From a checkpoint of a small mixture-of-experts model trained on Wikipedia: vocabulary 1024.
Below are experts of layer 2 (counted from 0) of a mixture-of-experts language model. Rows are named router (the router's row for the expert), up (a neuron's input weights, with its number), down (a neuron's output weights, with its number) and show model dimensions 0-95. Each number is 200 + 30 x the weight over its row's rms, rounded and kept within 0 to 999.
Before each expert's rows: a language model's description of what the expert responds to; "raises" lists some tokens whose logits its average output raises strongly, later layers aside. This comes from a sample of Wikipedia text that the model never trained on.

# expert 63
Description: Early inner syllables. Second pieces after a first letter or two, such as oun in council and counterpart, igh in Highway, pre in previous.
raises: "ct", "ction", "ce", "g"
router,210,239,222,241,191,235,176,162,235,158,210,168,220,207,215,197,191,169,199,180,198,179,204,209,208,167,156,246,189,167,151,146,208,190,237,190,223,119,210,122,256,182,202,182,212,248,150,183,173,236,231,243,182,205,210,201,214,217,186,180,215,193,160,203,167,193,178,215,199,184,199,237,185,208,246,149,252,213,217,245,190,202,209,210,160,192,183,235,152,182,221,199,242,194,245,268
up25,218,232,213,190,197,223,173,202,191,153,167,197,204,200,243,151,172,204,186,251,236,220,168,219,176,201,203,226,170,222,190,214,211,218,256,188,255,167,163,215,193,181,179,195,184,231,213,121,205,221,202,196,171,233,152,235,212,223,178,227,220,219,233,237,147,187,226,193,216,141,190,243,136,195,233,215,189,171,213,194,196,249,211,229,241,240,123,190,131,156,192,168,183,184,224,211
down25,229,175,248,191,201,183,165,222,184,250,208,180,220,241,142,153,228,219,197,194,189,208,220,189,178,200,230,188,232,160,203,186,201,210,211,238,187,225,191,189,161,245,236,221,214,220,160,217,225,152,231,177,199,233,234,192,224,154,218,161,212,203,231,196,195,229,246,178,184,209,200,217,185,235,201,336,216,218,203,198,201,240,185,196,161,196,159,170,264,183,164,204,213,151,241,200
up26,239,240,206,233,221,248,243,193,168,265,194,226,186,201,213,173,230,204,216,154,210,159,197,220,196,228,202,224,191,236,226,207,198,184,225,130,213,168,237,206,226,186,157,213,134,152,186,205,221,204,177,197,183,227,168,221,223,233,145,154,238,211,222,246,148,213,195,213,209,236,159,239,176,218,207,215,266,200,160,197,165,232,192,217,255,219,186,216,150,252,169,225,208,223,219,199
down26,189,247,201,178,165,214,239,216,164,238,198,187,223,204,243,224,181,191,198,181,221,208,235,176,216,219,234,160,191,229,222,199,209,156,230,212,215,122,187,189,211,261,164,206,182,246,228,154,255,222,189,178,158,258,161,172,191,203,202,231,190,199,224,173,141,206,171,167,209,201,165,245,176,213,216,181,190,209,236,242,173,237,217,210,200,225,158,187,264,152,219,218,164,152,187,144
up27,187,217,245,201,202,167,201,136,234,171,198,196,234,225,186,210,240,149,276,220,204,240,165,152,224,151,166,174,247,212,149,183,221,237,244,187,238,186,238,184,222,223,178,161,208,200,232,162,199,214,218,214,165,250,172,238,220,214,182,228,227,191,181,228,212,227,161,223,200,229,220,207,187,188,258,153,180,230,221,210,221,253,220,189,192,168,223,222,135,231,215,215,224,189,220,238
down27,198,188,195,227,152,176,213,183,217,158,228,195,169,210,170,226,157,142,201,204,218,235,201,175,275,165,174,173,169,201,179,201,231,195,203,238,235,166,213,205,224,250,221,190,249,178,212,254,174,180,204,187,163,176,182,184,233,231,204,171,187,192,210,203,202,270,239,139,194,160,184,194,200,275,270,188,202,281,204,175,218,201,229,174,199,199,203,210,233,219,256,226,192,169,202,191
up28,236,284,221,229,236,183,203,211,219,230,181,225,219,188,186,219,220,163,224,177,257,202,221,205,213,233,212,233,137,274,193,184,220,169,221,217,222,162,200,207,206,229,167,202,230,175,201,163,156,165,177,185,228,239,202,170,228,217,175,246,222,218,182,246,125,174,196,228,219,206,178,211,188,221,225,175,256,180,213,220,231,257,162,214,233,145,206,232,170,230,197,201,161,235,208,192
down28,121,196,245,223,203,203,199,184,178,183,153,190,257,170,235,240,210,133,227,240,211,165,183,205,225,165,235,178,217,196,195,213,194,216,219,229,223,155,236,182,243,209,252,201,187,211,172,208,141,200,209,179,168,213,187,176,178,158,254,164,183,242,185,195,166,191,207,235,202,218,197,202,231,253,159,212,152,202,173,209,220,188,197,186,222,221,203,210,195,177,250,257,174,124,236,237
up29,252,164,195,189,224,224,165,184,243,250,236,170,189,226,248,193,187,196,206,214,233,177,144,189,230,229,218,214,224,217,222,191,239,226,267,194,239,171,198,155,206,172,212,230,229,191,198,188,250,203,214,200,163,278,174,199,174,208,179,203,237,231,241,240,189,206,173,234,280,227,167,176,176,212,199,175,189,157,174,232,175,209,209,246,259,207,178,196,194,189,233,219,160,206,212,257
down29,170,211,159,210,206,231,237,225,227,188,215,232,170,230,230,183,223,203,203,182,182,218,228,215,192,220,262,202,220,177,189,232,240,226,216,219,240,174,124,211,156,185,198,210,148,178,228,237,162,183,220,217,247,181,190,205,127,179,204,166,164,197,263,227,203,245,220,217,212,195,171,239,214,170,179,182,234,168,252,208,229,191,211,155,173,202,179,238,158,270,226,170,249,195,225,230
up30,253,180,164,197,181,151,197,177,192,208,232,263,192,175,211,228,231,172,200,219,182,159,147,246,246,199,215,244,207,219,174,162,229,217,209,189,215,162,152,227,199,163,216,204,201,247,147,158,191,238,180,244,199,189,200,180,179,202,170,197,157,250,199,171,177,239,186,165,237,174,215,157,212,202,214,212,247,149,183,232,178,217,265,144,168,192,197,219,186,239,178,163,189,212,209,252
down30,245,235,224,201,197,165,243,239,210,201,201,239,209,186,214,227,213,234,181,163,182,184,236,177,223,173,190,249,224,188,202,170,198,176,244,221,225,177,109,156,262,203,193,227,201,205,144,222,184,228,187,232,193,240,213,170,214,194,167,125,237,167,174,185,190,162,145,206,212,233,200,180,212,192,230,166,241,224,188,184,212,257,204,192,124,196,218,222,160,178,221,201,228,171,219,221

# expert 44
Description: Year digits, conjunctions. Middle digits of years and numbers like 99, 01, 000, plus conjunctions and, when and whereas joining clauses.
raises: "6", "9", "8"
router,185,215,168,230,236,196,249,225,254,162,195,240,256,185,244,217,272,247,228,219,177,153,192,205,175,212,232,213,241,173,138,233,176,243,202,144,209,209,183,146,205,177,210,209,182,168,163,203,182,193,208,154,191,188,203,167,243,179,137,209,231,254,205,211,217,191,182,182,156,176,138,223,177,151,208,186,177,224,218,260,209,210,174,225,195,181,214,202,210,212,231,205,188,172,221,190
up8,193,242,232,213,218,222,171,230,220,202,243,192,185,236,206,186,212,172,248,136,215,238,217,164,228,222,172,216,225,243,188,182,252,265,214,153,192,241,226,141,201,164,210,192,217,194,188,267,205,199,221,170,192,221,219,154,194,187,152,183,235,169,214,208,210,190,211,201,220,154,166,160,201,224,210,172,199,169,216,240,164,233,192,216,154,200,228,175,210,195,175,266,196,118,238,220
down8,223,182,208,166,175,214,188,190,283,171,210,200,210,220,203,225,164,239,174,132,228,248,208,170,136,202,189,180,198,217,153,171,221,188,177,210,163,191,192,227,215,145,190,130,156,203,243,247,218,250,236,237,177,169,217,181,230,178,203,210,207,213,190,211,158,227,194,131,210,223,189,229,237,191,218,215,184,166,162,213,258,249,158,218,157,182,212,187,193,193,177,224,211,213,166,205
up9,160,220,155,182,167,192,235,216,243,194,193,219,173,223,200,216,266,236,194,179,232,164,186,184,198,217,183,229,191,171,195,184,215,229,210,185,187,187,169,214,205,199,209,207,204,205,172,164,235,214,195,182,212,266,166,187,201,195,107,147,167,213,239,235,164,154,163,170,260,125,211,229,226,222,209,215,191,229,214,206,168,190,203,185,222,142,256,203,233,192,261,202,196,164,229,247
down9,159,183,247,169,225,188,182,211,185,212,199,218,171,155,238,226,190,216,190,174,113,199,183,240,174,168,167,181,197,205,243,197,199,262,235,171,219,183,198,162,214,220,205,204,200,189,175,229,250,151,168,204,220,167,238,152,199,210,185,166,230,194,209,244,187,187,217,211,164,227,284,180,147,201,183,206,210,158,131,181,221,225,195,216,256,193,193,186,186,184,218,159,228,200,162,147
up10,189,236,144,231,196,171,165,199,179,198,179,253,208,148,184,173,216,221,169,200,226,135,176,180,190,216,176,196,192,286,168,213,214,210,231,189,222,168,199,250,233,183,215,218,173,189,247,162,160,194,184,189,166,236,182,187,201,239,149,187,222,206,176,183,151,146,148,187,254,181,200,192,138,198,197,180,166,199,175,200,208,245,209,270,154,245,200,202,193,232,191,200,217,176,214,230
down10,192,254,197,219,220,274,182,124,203,227,211,269,170,198,173,213,212,179,227,173,151,206,209,136,158,161,166,223,210,243,195,198,228,186,150,204,241,189,217,212,241,242,216,143,238,192,242,165,217,180,209,174,171,181,149,212,237,222,174,209,201,180,186,183,230,215,220,190,151,206,187,243,236,197,208,165,197,222,237,190,187,198,205,196,169,185,229,211,172,218,166,247,206,185,170,256
up11,236,229,203,211,148,239,207,242,201,135,239,187,235,224,213,207,248,193,155,168,170,206,171,216,206,222,197,230,243,227,179,170,186,205,252,179,199,266,205,211,170,164,183,163,189,199,199,243,215,195,188,153,189,206,170,112,215,281,175,198,205,240,198,228,225,226,184,167,221,171,182,226,188,212,207,164,154,158,224,169,179,193,198,239,224,206,241,220,211,191,241,182,162,159,180,202
down11,185,181,213,194,179,167,200,223,251,216,201,213,178,218,154,215,167,171,158,211,218,215,120,220,220,195,167,199,195,164,188,247,220,205,189,189,180,127,241,154,236,240,204,209,187,226,161,235,213,204,255,242,156,249,148,234,253,209,220,251,166,232,185,194,194,207,193,171,225,196,172,219,248,180,214,208,253,250,184,182,188,195,170,174,195,157,186,198,217,240,159,188,192,258,217,193
up12,194,225,161,222,186,136,243,216,193,197,195,170,203,232,236,248,246,215,241,214,161,136,174,227,180,201,184,167,261,187,184,191,173,241,172,177,152,188,209,194,192,147,203,203,143,190,173,189,183,228,239,172,181,169,194,180,215,222,104,214,235,203,222,205,197,232,144,192,178,166,193,218,193,224,215,208,157,207,230,271,168,232,178,222,216,195,165,207,198,249,220,183,208,212,237,204
down12,133,178,209,222,201,179,224,187,193,179,214,272,193,214,220,158,182,192,224,234,192,206,206,243,201,179,218,235,264,151,175,243,123,160,144,245,203,244,223,193,183,112,233,197,208,224,184,186,214,202,219,195,230,184,173,195,214,194,202,153,246,216,202,178,262,197,181,197,151,209,167,208,173,225,168,201,188,234,190,222,204,163,195,162,189,204,210,204,230,180,277,220,198,203,206,197
up13,138,176,198,237,201,224,174,175,173,189,213,231,238,199,229,185,219,173,209,167,240,217,202,215,226,246,163,191,187,213,255,196,189,121,183,161,255,243,247,192,162,195,203,234,242,173,169,208,179,212,206,169,92,188,264,212,241,214,192,187,205,235,186,227,189,197,185,174,216,188,172,198,173,197,203,199,222,198,191,189,155,205,144,242,176,248,224,155,177,220,209,189,170,195,198,176
down13,209,226,249,171,177,216,204,221,227,166,176,236,174,216,233,156,192,234,138,150,198,140,212,188,190,233,219,198,224,220,245,200,198,201,174,208,199,147,190,230,159,185,235,172,253,244,176,223,180,159,263,218,242,239,191,254,195,183,217,183,190,190,194,181,169,215,223,166,158,152,163,231,226,205,162,235,253,212,195,193,243,164,135,205,231,192,198,192,214,172,160,210,244,195,214,192

# expert 7
Description: Paragraph breaks, articles. Line and paragraph breaks after lists, infobox lines and headings, plus articles like the and a, and some word pieces such as ist, ult.
raises: "==", "===", "\""
router,213,223,195,229,215,165,175,257,188,214,232,188,233,175,254,175,199,219,187,178,181,154,162,173,198,191,227,221,203,222,208,154,264,176,180,199,218,151,163,164,265,190,175,184,224,264,232,214,203,189,208,158,142,192,213,208,206,217,182,174,204,204,183,174,151,129,149,232,245,229,189,205,137,162,200,190,200,189,244,239,230,188,204,221,251,201,159,183,206,195,152,211,191,224,210,231
up1,254,227,138,187,221,207,167,246,257,152,186,216,230,223,170,218,234,191,183,214,179,185,222,222,202,214,210,197,216,205,232,176,214,177,198,220,197,174,222,186,238,153,256,252,231,189,203,232,177,203,182,149,201,194,265,245,228,232,166,210,219,239,184,145,212,173,139,201,191,207,189,206,212,202,246,211,128,221,162,210,182,163,196,211,244,146,187,191,220,237,187,246,187,209,255,220
down1,156,181,259,198,224,193,209,188,192,212,219,189,262,163,206,243,157,235,187,223,177,149,249,203,178,195,220,160,246,179,173,198,214,236,220,184,218,230,183,245,214,271,150,173,235,228,215,204,176,221,213,152,176,180,242,253,195,190,172,204,183,178,205,205,207,149,237,200,204,253,139,203,173,145,199,225,172,230,216,227,223,205,196,174,251,200,133,205,206,212,190,250,206,173,189,208
up2,169,186,179,172,207,166,188,195,234,191,241,173,199,174,161,214,222,222,194,174,189,170,179,278,186,226,244,169,155,172,207,222,245,215,126,204,235,184,252,198,243,181,228,212,216,219,179,177,151,200,199,212,131,258,238,230,208,215,230,234,178,224,178,162,172,179,204,214,232,239,193,153,210,216,196,226,237,197,187,159,217,166,174,216,199,253,198,138,177,173,187,204,186,228,252,217
down2,209,257,196,169,225,184,213,186,159,237,222,200,258,144,230,195,168,213,198,206,199,131,201,182,166,190,221,148,260,178,195,209,186,155,204,228,228,231,187,155,239,186,193,221,206,194,201,222,208,217,190,163,207,173,203,214,164,224,202,228,239,189,168,160,220,183,239,167,173,228,203,256,236,235,111,212,199,206,238,215,209,186,173,200,254,212,177,146,192,262,197,200,255,185,185,218
up3,224,248,241,176,223,174,212,215,231,196,256,204,266,191,164,205,270,203,262,197,249,189,160,193,192,201,219,208,141,217,195,157,228,182,188,211,214,177,226,182,222,215,167,228,141,168,233,157,205,217,222,189,199,215,173,190,236,214,134,252,245,210,179,197,166,214,195,199,245,198,212,210,161,182,196,185,244,200,206,185,185,217,203,234,231,254,189,160,171,205,181,158,229,157,237,248
down3,200,169,233,170,221,224,210,198,144,169,264,194,168,206,172,198,199,203,233,233,216,201,161,178,178,207,169,173,198,246,235,133,203,155,203,179,239,226,248,188,155,149,178,184,216,247,162,193,213,176,188,186,244,181,200,254,180,222,196,190,154,174,161,189,231,170,212,210,169,204,210,236,196,183,194,221,172,277,178,272,199,199,173,169,229,200,226,189,181,193,246,262,237,182,214,189
up4,230,210,216,171,172,169,242,196,167,209,203,191,251,166,198,202,231,207,157,233,201,195,146,217,231,245,259,195,187,231,194,154,186,206,208,173,228,177,210,210,251,188,171,225,193,195,200,160,176,211,162,168,221,205,147,165,225,202,159,242,254,260,180,220,152,194,195,181,187,237,236,183,142,182,185,208,208,157,234,191,216,235,199,254,247,214,208,206,143,228,195,238,217,240,253,234
down4,189,227,199,204,121,159,218,214,177,194,201,243,207,198,174,204,247,174,231,214,249,212,178,265,207,210,192,175,197,187,199,204,189,198,160,279,224,240,169,210,207,167,240,160,202,209,180,184,201,234,192,209,168,229,223,233,212,199,236,164,272,228,209,234,229,176,201,219,159,185,200,201,187,270,229,214,151,220,153,163,158,154,176,180,226,205,184,268,207,163,183,208,239,176,201,217
up5,185,228,216,166,209,162,226,212,190,221,214,219,238,179,194,158,215,217,158,224,160,237,197,230,154,210,160,200,215,223,235,199,172,189,202,221,225,219,185,196,194,209,164,199,171,208,193,195,141,199,178,199,186,216,185,239,154,262,119,258,247,150,197,270,143,174,220,201,212,227,211,237,190,259,219,187,173,232,194,183,218,246,210,171,282,245,181,196,168,207,176,194,204,209,188,211
down5,194,174,162,197,208,217,181,162,284,156,209,242,173,209,224,214,216,236,188,181,156,212,218,247,136,214,256,216,235,180,229,242,192,176,235,252,163,204,124,219,225,186,197,183,189,208,224,240,201,156,188,160,184,190,174,211,220,163,222,215,180,187,202,193,225,168,129,231,186,205,216,182,223,212,184,211,169,206,166,243,201,150,164,216,208,195,182,153,210,179,226,192,217,236,135,196
up6,214,241,162,204,159,163,258,150,204,226,191,205,211,207,249,218,222,200,205,207,217,213,232,208,242,154,199,212,192,214,220,214,223,162,197,169,227,191,214,144,200,193,228,154,205,174,235,229,160,181,211,196,212,252,183,187,210,180,226,197,165,217,177,194,145,145,168,104,156,201,233,174,183,144,241,193,239,170,182,230,238,181,166,229,224,146,220,206,210,169,188,213,238,226,244,189
down6,162,228,183,219,232,155,212,238,207,235,212,179,237,175,197,223,230,214,217,179,170,200,182,166,159,174,234,219,205,185,194,203,236,141,232,208,249,131,163,210,212,244,165,152,240,246,255,194,212,206,195,199,194,229,206,209,194,175,137,210,198,130,240,187,241,259,191,222,150,225,208,170,168,201,168,154,162,206,220,238,189,173,211,172,236,227,201,168,239,230,177,194,218,233,185,195

# expert 32
Description: Line breaks, table pipes. Newlines and table pipe separators, especially the newline ending an infobox field before the next "- Field:" line.
raises: "==", "===", "-"
router,186,220,189,218,207,202,156,205,172,149,141,178,180,155,200,235,205,244,158,211,243,208,198,212,186,201,169,191,212,199,180,180,282,276,251,216,198,161,252,186,241,188,158,238,193,153,229,201,238,194,205,186,221,208,180,212,207,212,193,253,218,232,181,233,189,208,198,176,228,154,158,185,188,216,240,144,205,183,178,263,203,236,198,184,241,197,242,147,196,226,162,227,216,205,170,186
up0,248,164,248,174,183,182,165,187,181,229,222,173,270,191,212,216,205,156,201,176,169,179,163,129,215,163,219,227,191,203,189,190,217,233,246,222,212,177,182,167,212,221,196,223,191,199,181,222,221,221,154,181,171,199,226,212,237,164,239,192,210,249,228,227,252,177,117,166,228,170,192,222,198,160,185,195,276,223,214,163,155,226,235,231,240,185,185,179,178,202,161,196,200,231,241,212
down0,136,176,184,179,157,156,210,217,195,211,174,209,180,230,119,195,219,239,249,198,261,230,205,218,194,155,225,219,183,201,198,244,154,171,234,174,175,222,162,196,214,147,256,205,195,195,171,252,195,192,215,218,191,142,166,269,209,133,204,154,199,224,203,193,203,136,234,188,165,225,214,215,185,224,211,188,130,195,209,205,205,189,181,198,241,187,228,215,181,219,175,193,197,184,192,216
up1,158,183,232,190,161,139,214,191,211,217,222,163,274,176,188,209,213,159,194,221,150,171,204,197,166,222,203,189,239,223,219,207,219,238,195,168,177,162,141,207,235,176,258,128,165,203,185,183,271,159,227,217,189,212,250,204,188,223,230,243,251,246,184,210,198,241,215,225,204,174,213,178,200,213,200,183,206,219,246,247,223,233,234,179,175,186,224,195,174,205,207,224,261,224,200,221
down1,230,199,175,184,216,257,183,221,197,221,183,221,193,211,189,207,173,253,175,221,232,200,195,279,155,181,212,219,253,122,245,193,252,199,170,165,218,211,230,213,208,205,186,178,249,204,225,203,208,191,189,212,167,192,190,206,230,191,155,219,184,169,283,186,225,208,114,146,249,189,157,229,174,189,203,215,239,214,204,206,182,199,208,234,229,167,203,178,238,185,212,177,169,236,192,156
up2,228,243,147,174,191,202,208,167,230,196,159,221,129,187,200,228,141,210,209,133,194,224,188,159,209,197,243,196,220,187,175,210,244,215,232,168,183,244,247,229,193,207,229,220,172,215,242,174,165,203,162,141,193,232,197,184,150,209,205,224,193,219,176,206,145,232,173,231,273,160,217,163,217,211,234,186,149,248,219,189,186,192,204,220,257,189,194,183,196,207,179,243,209,222,201,235
down2,164,278,217,180,241,234,169,165,217,212,181,167,189,236,195,206,247,182,180,231,159,186,256,221,165,238,218,205,196,190,194,221,243,218,159,205,168,156,201,188,204,147,157,187,215,202,219,193,195,192,221,237,169,157,193,235,216,265,208,234,142,190,195,219,231,161,204,211,183,203,225,215,243,172,218,237,219,145,174,174,206,178,202,248,164,212,265,206,253,213,192,240,207,202,197,148
up3,196,269,211,198,185,162,227,196,214,200,192,164,193,174,235,205,209,182,177,218,239,192,172,179,224,194,221,190,187,239,215,174,228,188,213,205,199,139,202,192,178,176,190,188,200,187,220,171,227,230,220,190,242,236,186,173,229,257,227,216,223,202,212,217,185,201,188,196,217,155,151,262,150,251,258,188,241,216,192,198,208,194,175,249,291,164,190,227,152,228,150,208,148,236,239,259
down3,244,222,204,225,248,201,208,171,154,190,192,179,188,205,162,160,181,197,127,186,224,216,187,194,194,230,192,251,180,226,176,183,180,196,204,240,188,221,287,154,159,169,162,215,210,235,176,230,186,190,179,240,185,248,225,216,257,206,233,124,197,203,192,221,163,182,195,243,166,244,199,245,171,216,185,213,199,235,234,194,210,194,209,194,221,228,213,198,245,182,207,186,210,138,131,218
up4,195,186,231,231,173,266,213,231,212,211,195,198,192,210,229,211,229,259,229,186,228,189,190,248,212,227,193,214,145,219,203,176,263,193,260,156,226,177,234,161,237,167,186,213,151,151,194,187,242,176,211,202,172,232,193,178,194,239,198,224,214,184,206,241,116,204,193,205,227,201,180,224,173,198,172,264,195,141,188,218,208,188,172,240,258,221,205,208,182,179,212,262,197,163,215,237
down4,219,207,234,262,214,262,211,197,209,226,142,182,189,200,184,217,228,163,183,244,204,198,185,228,165,223,202,212,234,184,169,185,143,148,144,219,264,188,173,233,236,205,235,174,244,188,201,227,187,232,247,207,166,137,179,194,222,197,241,204,192,247,183,197,216,199,203,165,218,211,215,182,196,216,186,134,196,173,185,242,203,243,211,160,180,222,139,159,144,174,176,186,210,228,170,218
up5,183,187,168,190,209,218,166,212,205,175,154,199,224,243,194,236,224,199,234,193,187,182,209,253,247,174,160,224,208,176,158,239,199,131,224,206,180,197,221,188,203,185,231,158,173,221,161,167,222,205,165,199,169,244,209,211,164,235,172,198,230,267,221,202,132,177,149,260,226,226,203,215,196,208,198,172,232,173,226,225,189,207,213,242,280,198,217,170,177,261,160,224,196,201,213,247
down5,245,151,197,229,202,189,236,181,250,220,131,193,222,195,206,190,198,199,317,302,222,226,213,240,218,191,199,224,219,187,204,238,138,200,196,165,156,253,219,214,224,196,161,195,201,196,204,187,229,189,215,178,189,214,228,219,198,188,212,153,230,203,203,210,187,209,232,199,187,153,145,246,212,237,189,199,164,179,209,178,206,189,169,203,175,217,162,182,207,208,248,211,229,224,230,205